{
  "n_layer": 15,
  "d_model": 192,
  "n_experts": 128,
  "experts_per_token": 4,
  "d_expert": 64,
  "d_shared_expert": 0,
  "activation": "swiglu",
  "moe_layers": [1, 2, 3, 4, 5, 6, 7, 8, 9, 10, 11, 12, 13, 14],
  "router_score": "softmax",
  "normalize_top_k": true,
  "routed_scale": 2.5,
  "balance_loss": 0.00389,
  "balance_bias": false,
  "router_z_loss": 0.001,
  "init_std_router": 0.0126,
  "lr_router": 0.00156,
  "vocab_size": 2048,
  "norm": "rmsnorm",
  "norm_eps": 1e-05,
  "tie_embeddings": false,
  "optimizer": "soap_variant",
  "lr": 0.00622,
  "beta1": 0.95,
  "beta2": 0.98,
  "grad_clip": 1.0,
  "batch_tokens": 65536,
  "seq_len": 1024,
  "train_tokens": 476400000,
  "steps": 7270,
  "dataset": "wikipedia_en"
}
Below are experts of layer 6 (counted from 0) of a mixture-of-experts language model. Rows are named router (the router's row for the expert), gate (a neuron's input weights, with its number), up (a neuron's input weights, with its number) and show model dimensions 128-191. Each number is 50 + 10 x the weight over its row's rms, rounded and kept within 0 to 99.
After each expert's rows: "mostly gets" lists some tokens that are sent to it at least half of the time. This comes from a sample of Wikipedia text that the model never trained on.

# expert 122
router:48 33 63 43 53 44 48 72 59 36 59 43 24 48 43 59 33 46 36 56 69 36 56 63 58 46 62 37 49 59 39 60 49 58 61 38 53 57 58 63 53 32 37 42 47 41 50 43 68 33 55 45 50 53 57 48 56 56 43 68 55 42 50 55
gate0:59 40 33 68 43 49 45 35 44 68 34 40 49 43 41 63 37 45 36 58 48 44 43 40 65 48 44 43 38 50 50 54 56 46 46 52 35 39 40 43 68 51 49 33 37 28 48 34 50 41 55 50 66 46 64 46 45 67 50 47 35 60 65 39
up0:35 52 64 27 48 52 50 45 54 40 61 48 57 63 56 37 61 53 56 40 46 56 41 53 48 46 42 57 49 42 48 50 42 49 55 48 62 55 53 55 54 55 57 66 62 82 54 64 60 52 57 55 45 66 29 54 59 50 57 51 68 35 42 51
gate1:58 70 59 63 62 39 60 53 39 52 42 48 51 55 69 53 37 35 43 47 53 53 64 46 56 59 70 43 50 57 47 55 48 45 48 51 50 45 50 58 91 58 53 45 48 51 52 45 47 52 53 76 53 53 52 49 61 47 28 57 55 48 53 61
up1:54 61 40 46 49 63 39 44 58 67 45 58 52 66 70 47 36 63 56 54 40 47 54 69 41 50 50 47 55 65 42 43 39 56 40 32 67 61 60 38 46 34 65 24 38 53 36 58 55 59 64 38 48 57 51 46 54 47 49 42 54 55 63 46
mostly gets: " f", " b", " p", " c", " h", " g"

# expert 9
router:50 55 66 44 54 24 49 38 44 49 31 35 51 57 26 54 39 62 44 51 60 44 47 48 42 50 57 46 69 55 39 45 48 55 53 31 51 40 51 44 57 49 45 39 37 50 53 58 60 32 48 35 60 55 75 49 40 54 63 61 48 39 39 51
gate0:35 58 34 31 45 50 48 36 58 48 42 51 30 75 47 39 60 68 39 46 58 42 47 39 22 44 46 61 56 60 73 46 49 55 54 49 57 43 73 43 59 40 54 47 39 55 47 44 58 46 62 40 54 44 45 50 51 51 60 47 43 43 50 44
up0:49 34 39 49 44 51 47 38 49 35 65 61 49 58 67 49 56 51 51 54 58 79 54 62 27 50 30 53 45 44 62 55 52 53 36 51 62 59 57 57 44 48 47 43 56 61 50 60 65 49 49 50 44 60 59 46 38 71 50 67 55 65 35 66
gate1:63 40 45 39 55 45 46 36 57 47 37 59 47 42 62 42 53 60 48 76 49 47 42 45 44 52 37 54 63 59 56 71 45 44 54 64 61 76 60 60 51 54 45 45 53 51 55 39 35 49 69 54 51 47 71 33 45 40 47 36 57 38 42 57
up1:47 57 55 63 55 55 58 71 58 49 53 53 62 55 39 35 47 56 59 40 56 59 47 49 75 65 58 59 46 63 32 44 56 52 38 54 48 42 31 43 51 59 60 58 72 45 56 47 62 64 45 65 49 58 47 58 66 36 52 52 40 43 57 58
mostly gets: " se", " pre", " Se", " Ne", "Re", "he"

# expert 98
router:50 50 56 40 43 42 55 60 57 48 48 44 48 55 54 55 48 60 43 61 63 44 33 56 37 44 54 46 44 40 59 61 60 67 55 47 61 57 56 57 60 37 51 60 49 58 47 38 59 49 50 45 63 50 57 43 59 44 68 71 62 48 29 44
gate0:43 50 52 66 52 43 52 54 69 42 43 66 63 29 62 50 51 57 57 53 57 45 65 48 49 47 69 58 50 52 43 57 51 58 46 40 59 47 55 43 47 49 49 41 22 39 52 30 39 25 56 50 49 45 52 50 57 30 59 63 63 43 56 59
up0:67 48 66 39 47 44 55 33 55 44 40 55 37 59 56 52 42 51 49 50 50 34 61 56 35 57 68 52 53 54 39 66 69 59 41 57 44 45 68 35 54 39 69 46 43 39 49 41 56 46 58 44 53 52 66 51 53 57 62 53 48 38 49 52
gate1:48 45 35 53 50 46 46 60 53 33 53 64 52 56 46 34 31 56 45 46 38 55 58 64 27 54 54 42 54 65 49 59 49 45 38 46 39 46 60 46 45 55 42 71 39 48 45 52 44 31 59 45 35 68 46 46 40 35 50 53 46 39 54 37
up1:58 55 42 71 54 42 49 42 44 56 54 45 48 42 70 71 56 48 45 45 46 55 46 39 66 56 65 49 42 53 38 35 60 62 57 50 43 29 54 63 39 41 43 48 60 31 65 47 40 62 46 64 54 52 37 46 48 52 42 32 55 62 56 60
mostly gets: " is", " was", " are", " As", " were", " being"

# expert 48
router:51 52 55 50 46 44 56 48 34 46 44 40 58 59 37 57 35 45 37 69 57 37 41 49 32 37 65 50 64 51 51 62 68 55 52 42 55 52 41 57 58 39 44 48 61 56 35 47 49 58 57 50 59 51 61 45 40 27 63 55 54 35 24 46
gate0:55 41 43 56 46 55 53 39 53 55 39 51 55 49 33 54 41 56 53 72 58 57 56 32 58 81 49 33 56 52 40 56 49 61 43 58 57 60 48 46 49 52 47 50 59 41 48 58 40 52 32 62 46 55 34 67 52 57 41 52 42 44 59 47
up0:49 71 36 41 45 48 49 60 57 29 56 54 43 54 52 38 49 30 53 40 64 27 54 50 48 45 43 55 42 39 49 43 38 49 36 45 42 43 53 42 53 63 53 47 64 43 45 40 48 46 53 61 52 45 54 41 57 49 67 54 54 29 58 64
gate1:57 40 57 39 43 36 59 40 57 51 66 60 51 48 14 77 48 45 54 51 59 50 42 61 65 53 61 48 56 52 67 64 39 34 41 50 64 43 43 37 49 56 17 64 42 51 61 51 38 52 66 48 54 43 68 50 52 36 68 54 56 52 38 49
up1:61 53 46 48 50 41 66 44 45 45 54 28 35 68 24 64 44 41 52 35 41 45 44 46 53 45 45 45 36 64 60 46 39 56 42 48 65 39 40 48 53 70 49 39 43 62 45 51 33 42 43 60 27 62 53 45 45 45 59 71 58 32 37 42
mostly gets: "in", "lin", "tin", "ai", "ni", "i"

# expert 56
router:58 39 42 44 70 42 53 55 49 41 33 35 46 57 40 65 49 44 45 40 60 50 73 50 45 44 57 29 52 60 51 63 72 74 48 44 54 58 46 53 55 32 55 44 45 42 62 40 44 54 62 41 50 48 51 52 60 43 58 54 57 65 47 51
gate0:61 40 32 42 44 55 60 37 59 63 60 47 45 34 49 58 62 63 47 41 46 64 79 47 26 49 66 55 47 63 49 39 72 37 49 55 39 57 45 43 70 49 57 45 55 53 62 50 43 31 42 65 42 51 52 35 37 50 57 52 52 44 44 48
up0:45 59 73 48 54 44 46 44 40 48 42 41 57 59 49 57 48 38 55 61 46 55 50 31 64 47 44 49 54 44 69 56 43 65 61 25 63 42 60 63 27 45 46 48 54 50 45 46 40 42 51 46 63 47 56 63 61 53 54 43 47 55 41 52
gate1:55 47 61 42 40 28 50 55 70 69 45 51 50 82 38 48 56 50 51 40 46 35 50 65 47 55 52 46 49 51 49 29 47 54 62 30 58 44 61 42 45 47 47 33 57 48 56 48 49 42 44 60 26 60 52 65 45 54 53 48 51 48 53 64
up1:68 62 59 64 70 56 58 62 53 37 59 54 60 47 58 42 52 53 39 56 40 50 57 43 45 26 36 48 62 48 58 50 47 43 41 59 53 63 42 49 69 40 44 38 58 55 52 62 44 33 51 34 61 48 43 63 57 62 48 55 48 53 63 65
mostly gets: " large", " short", " close", " complete", " free", " open"

# expert 113
router:57 53 82 52 73 50 56 50 51 42 39 51 51 65 50 61 61 62 43 41 55 48 46 47 36 52 57 40 50 27 58 44 61 54 55 45 65 41 30 40 50 29 40 58 38 52 44 33 49 27 48 51 52 45 58 41 59 40 48 54 46 55 42 55
gate0:60 29 47 47 49 61 49 47 49 47 51 45 40 43 60 70 41 63 43 63 60 24 50 55 52 46 54 52 51 41 57 57 56 48 45 36 08 46 40 50 62 39 54 60 41 53 39 70 52 39 42 49 34 60 45 32 64 53 57 53 54 63 56 47
up0:41 51 65 54 63 55 54 71 53 49 41 52 68 58 50 35 61 40 56 39 56 64 50 51 44 54 62 43 44 55 49 36 45 41 62 35 75 45 66 50 46 55 61 55 34 49 51 47 50 52 63 43 53 43 51 56 50 45 62 57 46 46 73 62
gate1:32 53 54 42 53 37 35 62 35 33 32 43 44 52 53 43 54 57 55 58 56 47 61 37 63 45 49 51 29 49 47 37 53 58 40 41 52 41 54 57 49 56 40 53 36 31 70 57 60 50 42 38 45 57 52 48 54 68 58 25 42 50 47 41
up1:42 64 62 46 44 47 31 28 68 45 50 50 67 43 51 50 51 55 52 53 62 52 50 50 32 41 53 47 61 52 35 62 49 42 59 57 55 53 54 59 72 48 45 45 53 61 42 45 42 50 62 52 46 52 59 45 63 23 36 57 56 30 59 53
mostly gets: " music", "ization", "struction", " service", " law", " development"

# expert 71
router:56 53 48 40 58 54 62 52 45 41 49 44 49 50 40 57 51 54 48 43 55 51 54 63 34 51 56 38 52 60 55 48 57 56 55 52 52 53 36 47 54 37 43 66 28 50 54 45 48 53 65 53 47 57 50 55 50 44 61 54 54 59 38 66
gate0:43 43 66 44 65 27 35 59 51 44 35 55 60 70 48 41 75 50 40 51 36 59 40 37 52 43 68 44 48 49 64 64 53 63 37 65 61 61 37 50 39 56 39 49 42 31 37 68 61 45 50 46 53 73 45 65 50 67 35 60 58 44 44 53
up0:59 48 32 55 45 38 66 50 48 45 49 54 63 55 47 44 41 47 32 67 37 79 56 51 28 35 35 59 53 47 59 59 48 36 60 30 47 50 47 81 61 52 46 51 31 41 46 43 63 64 51 56 53 52 46 52 50 43 36 46 52 42 53 48
gate1:46 59 46 47 51 57 56 32 44 65 39 44 62 57 60 56 62 60 48 52 41 50 30 57 47 53 36 60 70 52 34 56 45 55 31 65 65 50 41 55 47 65 19 46 31 42 63 42 60 52 58 44 53 44 55 53 63 41 32 67 58 56 60 55
up1:55 52 64 45 46 45 63 55 52 49 42 60 54 49 34 32 37 45 45 46 63 54 67 37 59 48 43 50 41 54 53 42 65 45 61 38 43 50 26 40 63 28 59 66 41 40 58 44 55 42 35 54 48 61 64 58 30 52 42 32 58 56 46 28
mostly gets: "ical", "ular", " major", " public", "ious", " original"

# expert 23
router:50 65 49 44 60 44 52 63 42 54 34 38 60 64 39 66 42 58 33 61 65 39 52 61 34 47 50 40 57 40 39 38 42 67 53 28 67 66 46 62 52 52 56 52 54 44 47 41 74 35 55 53 57 43 66 34 54 60 55 61 59 30 35 59
gate0:31 62 52 55 48 50 55 56 64 64 46 49 47 31 47 53 46 38 49 57 56 18 55 48 43 54 38 41 52 52 57 48 31 62 51 61 57 59 47 62 49 48 42 50 47 44 39 67 44 31 38 30 61 45 51 39 51 41 62 52 60 71 44 40
up0:69 42 38 27 57 64 50 52 48 49 31 37 44 57 71 52 39 50 34 54 54 50 58 39 57 55 67 41 62 64 43 61 50 34 27 48 37 51 59 56 33 52 51 58 64 42 58 59 32 55 50 33 65 38 58 43 53 56 37 49 51 65 40 52
gate1:43 39 64 46 55 47 63 49 39 45 33 33 51 42 66 65 45 40 55 55 38 49 51 68 59 62 51 39 52 51 62 52 43 55 63 47 59 50 47 39 55 72 44 73 48 33 37 52 47 57 38 60 56 48 31 62 51 43 30 45 53 52 48 44
up1:45 59 43 36 45 53 46 64 60 55 57 50 51 70 36 39 57 56 52 48 44 42 48 46 51 45 32 49 50 29 29 52 53 52 41 56 51 57 39 67 40 25 47 26 64 65 50 59 59 51 57 50 53 61 64 71 41 57 71 68 51 27 33 40
mostly gets: "e", "ie", "ee", " Se", "и", "е"

# expert 94
router:59 44 55 43 70 49 56 52 38 45 51 44 33 70 51 51 47 44 48 36 62 29 51 57 41 52 55 46 52 57 43 58 61 64 51 37 56 50 63 52 45 22 56 53 44 49 43 39 67 46 62 46 64 62 51 47 61 44 53 53 54 41 26 57
gate0:57 45 48 37 59 46 64 49 40 54 53 45 27 55 53 31 56 32 47 39 57 35 48 42 51 50 64 45 56 41 45 54 48 56 49 42 45 43 47 58 28 50 40 41 58 54 54 43 53 45 39 59 54 43 59 48 53 59 51 46 67 35 38 51
up0:40 51 39 45 39 60 66 45 46 65 50 44 43 52 52 51 52 40 53 62 59 67 55 50 57 51 61 68 60 55 41 77 64 42 45 45 47 71 38 55 52 67 51 41 42 48 33 50 62 48 64 55 48 47 51 40 50 54 54 47 58 49 54 39
gate1:49 44 57 26 30 38 49 45 43 62 51 52 66 52 54 59 62 45 35 43 45 42 55 62 37 51 52 45 72 51 50 56 50 40 48 51 70 51 51 47 74 35 42 55 62 41 47 43 51 47 42 61 63 58 35 58 59 47 45 70 50 45 70 62
up1:49 57 50 60 55 56 48 40 65 50 57 45 54 42 49 41 47 45 52 60 55 64 38 45 51 55 66 52 44 42 46 69 37 53 70 61 45 25 73 45 50 57 54 45 40 34 57 60 40 38 65 41 29 40 58 40 43 56 50 40 48 66 34 46
mostly gets: " New", " former", "other", " Christ", " head", " I"

# expert 53
router:57 51 82 31 55 50 57 61 50 47 58 43 42 57 38 58 39 45 45 47 61 44 52 69 51 43 60 52 71 58 36 46 61 49 59 57 54 55 60 57 57 34 52 51 46 40 58 49 66 35 55 54 56 75 44 61 66 55 51 60 53 62 43 50
gate0:48 52 62 45 42 47 59 29 40 50 39 33 53 61 42 72 22 56 53 39 31 46 56 45 49 57 56 28 52 35 58 59 59 41 48 50 37 43 58 66 46 53 55 62 45 56 53 61 58 77 58 57 37 53 49 33 42 64 52 62 42 43 51 28
up0:46 55 51 41 39 56 66 50 39 55 44 43 48 59 46 59 43 49 56 53 30 52 47 57 45 51 57 30 50 37 46 53 55 43 49 56 48 48 47 57 60 53 70 56 45 56 66 44 62 82 57 61 44 55 60 35 27 68 64 64 45 49 49 37
gate1:62 54 50 49 48 44 71 62 54 35 48 52 55 41 66 64 53 43 48 62 24 53 64 40 52 56 58 39 61 60 50 37 54 32 51 60 63 49 50 51 54 23 51 48 60 42 52 35 52 64 49 58 49 66 44 57 31 32 52 39 56 66 50 61
up1:57 55 52 45 62 51 57 56 31 36 52 49 49 44 55 30 40 47 48 56 56 53 63 49 55 45 42 42 50 33 41 44 46 44 45 41 53 69 52 69 67 56 43 64 64 50 57 47 58 49 49 58 54 71 40 65 57 45 55 48 57 44 59 45
mostly gets: " st", " T", " c", " d", " St", " sp"

# expert 115
router:54 29 60 36 60 36 56 64 42 48 57 37 45 48 43 51 47 52 50 66 63 41 47 63 34 49 55 50 52 62 41 34 64 57 62 51 50 68 53 60 62 44 46 46 40 15 61 38 58 36 57 33 55 60 51 66 65 54 43 54 51 51 45 58
gate0:52 54 36 43 63 49 59 46 53 38 41 27 52 53 71 68 73 60 60 51 48 62 50 31 46 48 56 38 34 70 51 42 47 51 49 49 56 59 47 54 43 57 62 43 62 38 38 50 46 54 44 41 30 36 52 35 55 43 42 42 44 56 41 43
up0:67 47 59 49 44 64 35 55 40 71 52 78 48 49 51 40 29 49 36 39 56 39 51 46 63 51 54 62 41 29 46 68 60 53 56 61 46 45 43 37 63 44 49 62 40 50 32 59 51 55 57 52 59 55 48 45 41 63 58 46 52 48 54 62
gate1:62 26 39 36 53 28 56 55 43 46 61 31 52 53 48 50 30 53 41 60 61 59 59 53 55 47 53 53 40 53 39 37 37 38 52 60 43 65 46 42 51 42 37 40 53 57 47 48 48 55 41 65 58 66 50 59 49 53 52 36 52 52 53 52
up1:52 46 39 45 47 54 58 58 53 58 52 47 61 39 55 64 24 55 53 50 49 41 54 48 59 49 60 55 41 60 62 64 35 54 52 48 56 48 57 43 43 59 45 50 38 53 48 52 48 54 33 52 38 51 59 41 64 40 40 53 62 65 67 64
mostly gets: " imp", " f", " sp", "ff", "app", "fin"

# expert 10
router:54 46 67 54 47 41 55 55 43 47 51 58 35 51 38 66 48 74 36 44 61 45 48 43 39 54 51 39 64 38 38 53 62 56 52 46 58 50 47 70 55 42 60 56 50 43 47 44 68 47 53 44 53 53 62 62 41 51 47 62 48 33 38 62
gate0:57 47 53 53 59 57 24 47 61 58 61 53 58 48 44 56 47 50 39 30 21 70 54 50 63 66 63 50 44 51 36 55 50 44 42 48 53 41 40 33 67 47 74 53 58 54 38 38 40 73 55 48 53 35 60 53 45 51 26 66 51 54 42 69
up0:72 51 42 43 49 49 59 60 52 59 72 56 32 41 49 46 44 38 47 48 46 62 46 62 42 57 57 57 35 36 43 49 34 48 45 40 48 48 53 48 71 52 91 38 60 44 52 37 48 41 57 63 55 38 50 55 57 51 43 60 62 63 46 54
gate1:59 49 46 54 39 58 68 54 41 58 49 49 60 37 52 47 55 34 56 35 53 69 39 33 42 60 46 66 66 43 61 53 57 66 47 49 40 48 43 38 59 38 49 50 46 40 47 58 54 38 44 47 67 59 25 51 26 30 53 51 67 40 62 56
up1:36 50 50 42 43 54 59 47 47 64 50 52 54 26 60 42 73 43 51 39 64 45 47 43 28 53 40 70 59 69 37 68 52 46 45 53 39 43 58 52 50 57 32 43 41 38 39 48 46 45 55 38 70 48 28 63 39 45 56 54 50 44 43 48
mostly gets: " he", " that", " which", " who", " it", " where"

# expert 43
router:64 38 50 34 56 36 67 69 49 57 33 47 51 70 45 59 65 46 33 54 60 52 44 55 46 27 53 45 52 55 36 43 61 56 48 38 60 49 41 38 61 50 49 56 53 29 47 36 44 40 63 43 63 43 80 51 51 37 59 57 43 51 50 42
gate0:68 47 60 48 58 56 71 45 41 46 43 39 44 39 49 48 68 42 44 48 43 59 49 36 60 45 63 53 38 63 40 59 41 47 53 50 56 33 50 41 63 60 76 50 62 37 47 63 43 51 59 55 43 63 63 69 48 45 50 73 44 39 48 32
up0:64 28 71 47 51 57 46 48 52 55 45 34 51 47 50 54 58 53 36 39 46 57 54 47 63 49 67 48 41 54 37 30 52 32 55 56 55 42 47 43 56 42 54 49 55 32 56 58 58 70 78 44 57 34 57 49 52 57 60 60 57 47 67 52
gate1:49 52 67 53 46 29 67 78 44 48 67 43 60 55 41 64 46 44 27 50 66 71 37 39 41 38 52 39 67 66 38 42 35 61 49 55 40 52 50 46 36 58 38 34 50 51 46 56 52 67 55 69 51 60 59 57 49 45 50 36 63 54 69 43
up1:54 67 49 47 66 45 50 35 57 48 52 36 43 43 51 47 39 49 55 55 42 36 43 40 55 54 47 65 37 41 47 28 50 50 69 41 55 60 40 28 60 54 41 49 60 48 50 35 33 42 48 44 22 48 49 64 44 52 27 55 46 44 48 42
mostly gets: "air", "light", " head", "lock", "round", " goal"

# expert 93
router:53 48 44 45 68 41 72 56 55 40 42 39 53 68 47 58 54 52 53 40 63 41 46 68 31 45 56 43 45 57 46 49 68 77 49 38 69 37 48 57 49 39 62 47 39 53 65 44 54 47 56 45 54 45 50 47 62 38 62 62 72 38 46 54
gate0:61 34 48 59 51 46 54 54 48 57 66 37 81 41 33 42 57 53 45 60 45 40 43 40 77 32 63 43 21 50 45 39 53 52 53 44 50 68 50 46 55 29 53 43 42 40 45 40 54 52 41 43 51 50 48 57 42 50 48 56 42 55 64 66
up0:56 41 56 45 53 46 46 61 59 60 40 49 54 51 49 42 54 39 45 51 35 66 49 44 57 49 61 42 50 59 64 24 56 45 47 39 58 49 47 50 32 64 50 38 54 61 34 54 42 46 62 43 43 36 67 35 64 58 41 36 57 66 42 76
gate1:48 60 42 54 41 39 56 49 48 47 40 48 58 56 71 49 49 57 69 64 44 44 44 45 60 48 45 48 59 50 51 39 50 46 52 60 73 43 53 42 58 56 62 55 53 55 39 39 46 41 44 40 55 43 47 45 48 63 51 38 37 48 62 56
up1:39 42 62 51 61 59 53 39 58 56 51 46 41 33 51 54 35 46 44 37 50 65 58 43 35 53 32 41 50 59 58 59 50 36 51 29 39 64 44 59 52 40 45 57 61 50 58 57 41 61 52 50 63 57 52 53 51 48 53 67 63 53 28 29
mostly gets: ")", "),", "]", "}", " =", "\""

# expert 103
router:63 43 56 56 56 40 52 53 58 46 45 32 42 56 52 67 45 50 51 43 62 47 49 45 22 45 72 35 47 43 45 36 63 57 56 46 68 62 53 57 52 41 44 45 48 39 46 37 47 51 51 49 45 40 64 35 57 47 58 63 58 53 42 39
gate0:27 50 43 58 48 33 52 62 24 51 41 49 56 36 45 49 40 50 56 64 49 55 48 73 32 45 30 27 55 52 41 50 67 53 55 53 79 48 46 62 54 41 36 40 56 50 53 59 59 48 48 47 41 55 54 44 58 38 46 51 45 68 60 59
up0:35 47 43 58 38 43 49 74 43 59 45 33 58 47 44 60 35 46 53 55 40 52 41 62 32 54 54 35 41 53 47 55 61 51 62 59 67 52 30 65 48 55 37 33 54 48 56 58 65 58 47 39 32 36 42 40 50 39 49 54 42 71 62 70
gate1:35 36 64 70 52 49 63 67 49 46 58 46 40 48 53 60 53 71 50 43 54 37 56 55 46 61 47 44 44 52 65 44 29 49 53 36 55 42 38 51 46 41 43 47 64 39 51 46 51 60 62 59 44 64 49 38 57 42 55 46 39 68 63 47
up1:65 58 53 45 47 43 40 67 52 49 48 63 42 52 40 62 52 57 63 48 51 30 34 43 44 67 50 58 51 46 58 54 52 58 46 54 37 46 70 42 46 35 46 47 34 40 38 48 53 65 56 33 55 54 65 31 51 49 51 59 44 49 58 25
mostly gets: " Cup", " League", " war", " vote", " Championship", " period"

# expert 99
router:66 42 48 48 53 36 59 55 54 54 28 42 31 51 35 66 55 70 49 38 67 38 33 55 40 42 71 45 58 30 49 54 50 58 55 44 59 42 50 56 47 47 54 61 42 52 53 47 59 43 54 45 41 44 62 50 52 43 62 65 52 37 37 55
gate0:61 54 41 57 65 60 30 54 61 71 32 45 39 51 64 43 53 52 51 32 52 44 39 40 44 53 63 55 68 63 31 59 36 49 39 55 60 35 36 45 63 47 59 63 54 70 41 54 49 41 54 53 43 65 27 50 57 56 68 46 41 69 62 54
up0:41 60 56 59 40 41 50 68 53 34 44 46 37 56 58 42 53 29 26 50 56 57 60 36 57 65 64 44 68 51 35 43 49 58 54 42 54 50 62 39 52 49 34 58 55 63 43 39 44 58 47 45 52 48 61 58 40 55 59 44 32 48 65 55
gate1:64 47 75 60 32 49 50 50 54 39 50 48 53 70 61 37 65 61 60 49 41 41 40 50 41 43 61 43 49 49 49 46 49 36 58 78 46 57 56 49 42 49 48 58 33 25 49 57 36 55 37 42 45 59 50 60 60 50 46 67 43 47 50 33
up1:58 40 24 34 53 53 47 59 41 53 43 58 45 46 51 41 41 36 62 54 48 57 59 50 56 54 51 54 68 49 56 36 50 57 32 49 40 44 48 66 40 46 47 53 41 69 38 38 46 55 63 49 51 41 63 53 44 38 64 41 55 37 52 48
mostly gets: " been", " was", " being", " became", " later", " but"

# expert 72
router:60 48 61 35 52 34 62 57 53 52 38 44 44 70 47 48 48 46 34 65 59 40 46 54 49 32 46 33 57 48 52 50 53 72 66 40 53 41 62 61 48 45 42 67 49 48 50 38 51 34 58 33 71 51 42 66 48 51 60 56 45 55 44 63
gate0:58 49 39 53 61 47 41 90 56 60 58 58 74 57 54 44 54 50 54 48 40 52 50 57 43 59 54 60 49 49 32 34 33 41 46 50 68 48 33 25 56 45 25 44 65 54 45 39 59 62 66 42 57 48 48 42 39 75 51 50 49 56 54 72
up0:58 46 49 49 43 47 45 59 61 61 58 71 57 57 56 37 45 38 60 50 50 65 41 49 50 31 36 52 57 48 27 45 54 42 44 63 59 53 50 38 57 62 43 57 57 50 45 54 67 55 49 41 53 43 43 35 55 61 47 49 43 46 56 70
gate1:52 45 47 46 52 71 50 44 44 36 55 48 41 43 56 42 40 59 54 46 47 39 36 63 46 53 40 48 51 48 42 59 40 59 40 48 42 37 50 62 63 48 38 42 57 43 53 40 34 40 50 49 61 45 45 57 57 54 46 56 67 42 49 45
up1:36 53 33 50 47 61 52 42 48 33 56 59 37 48 67 46 47 51 54 42 40 37 45 62 47 45 42 43 64 38 55 45 52 58 36 53 50 38 36 56 57 42 37 41 48 60 47 27 42 62 44 58 48 68 59 51 70 59 55 65 71 42 65 59
mostly gets: " \"", " (", " (19", " (1", "(", " (18"

# expert 46
router:67 38 60 47 43 42 57 53 56 54 60 42 47 51 44 68 57 51 31 42 58 44 50 51 41 19 62 41 52 38 41 48 53 60 50 55 61 55 36 65 54 33 41 63 48 44 40 38 58 45 65 57 50 48 43 60 59 42 61 67 62 45 11 44
gate0:61 54 49 47 37 33 55 38 60 62 54 34 36 71 43 42 44 48 57 29 31 55 44 56 49 38 47 40 42 45 44 46 40 51 48 56 53 41 31 52 59 46 54 46 79 40 58 35 56 40 59 56 43 55 50 62 52 51 54 46 54 60 43 48
up0:49 53 65 47 35 33 56 37 52 67 62 38 47 60 55 37 58 28 36 52 41 63 57 56 51 51 51 48 37 64 43 43 49 47 58 54 57 39 20 46 57 71 45 57 75 44 64 46 60 56 30 66 55 68 54 56 49 44 43 31 43 53 59 49
gate1:51 70 58 39 35 65 44 30 37 55 59 56 44 55 61 74 47 64 50 52 41 57 63 45 40 53 53 32 44 50 21 44 67 40 44 47 44 41 47 63 56 55 60 70 49 46 51 52 47 51 60 59 39 51 58 39 46 56 64 53 61 48 50 21
up1:64 48 45 47 42 32 34 52 54 69 56 45 44 53 48 62 46 65 29 39 34 49 58 50 70 35 61 50 57 46 40 49 46 48 56 51 63 40 45 63 39 49 52 46 46 40 46 46 41 34 45 43 55 35 52 55 33 52 45 54 58 47 57 49
mostly gets: " had", " not", " been", " can", " have", " would"

# expert 101
router:53 57 56 42 64 40 56 41 41 51 45 43 50 58 61 70 63 51 50 45 59 42 37 52 24 50 58 43 55 27 49 38 64 52 53 54 63 46 42 52 48 41 30 60 35 50 37 44 53 32 57 53 45 52 60 40 66 42 55 61 49 53 49 68
gate0:61 51 51 61 36 47 57 47 44 37 49 48 52 56 56 41 45 53 50 65 51 48 34 60 41 57 47 57 57 51 62 47 46 68 49 36 80 42 49 58 60 57 34 46 16 49 45 51 66 52 50 42 25 50 50 54 36 57 56 40 55 51 53 53
up0:56 38 45 48 47 42 60 42 50 57 51 46 40 43 61 44 34 48 49 60 49 43 35 58 45 58 40 60 56 48 37 45 49 80 58 49 63 43 65 65 56 50 37 43 43 48 52 47 62 60 52 65 26 57 33 57 46 49 59 31 48 58 63 59
gate1:64 51 59 45 55 48 65 46 48 33 43 51 43 70 64 42 46 51 33 54 48 54 60 62 55 52 38 63 61 62 41 43 54 49 44 43 46 50 53 51 41 49 59 48 47 64 66 42 43 51 25 53 60 56 46 54 50 33 52 62 48 57 62 65
up1:55 58 60 54 56 55 67 45 63 39 65 45 33 66 66 42 47 63 25 59 33 54 60 63 55 52 45 65 54 75 46 37 52 61 43 41 55 50 49 63 55 56 48 50 53 41 45 47 33 48 18 52 43 58 48 54 49 42 52 66 51 55 57 66
mostly gets: " government", "ization", " Association", " Award", " operation", " student"

# expert 37
router:61 41 46 53 76 37 58 56 58 39 23 50 31 60 30 60 62 58 50 43 55 48 47 51 47 41 52 30 60 47 44 57 74 54 54 47 62 72 31 46 57 44 48 48 54 48 50 36 54 55 59 55 55 53 49 43 47 40 52 54 52 51 39 68
gate0:67 45 65 56 38 46 53 56 48 22 64 53 54 51 40 62 46 56 58 44 30 46 57 63 39 57 70 64 55 39 42 40 33 50 42 68 61 49 55 42 59 50 49 49 56 50 47 72 38 33 49 51 54 44 48 59 63 58 51 71 62 51 61 51
up0:58 50 84 46 32 42 57 62 51 19 49 50 46 57 50 58 42 41 60 44 47 49 60 65 56 59 39 52 42 62 58 56 44 41 55 54 59 55 39 48 57 51 66 60 42 47 59 55 62 40 41 40 64 37 54 51 61 38 50 76 59 50 45 73
gate1:44 47 49 50 56 48 48 65 49 48 55 63 54 67 51 63 50 52 71 51 43 51 35 60 42 61 34 54 38 57 43 51 47 37 58 50 47 66 67 49 61 41 37 29 56 60 63 52 66 20 38 52 35 55 41 27 55 55 62 71 50 60 47 57
up1:39 40 59 42 72 56 55 58 43 58 51 48 67 58 60 53 51 39 60 39 45 53 38 40 56 59 42 53 65 48 48 51 41 54 44 51 50 58 53 55 49 53 41 41 31 63 61 40 53 54 52 44 36 56 31 40 68 52 69 45 35 53 44 45
mostly gets: " large", " several", " many", " three", " million", " six"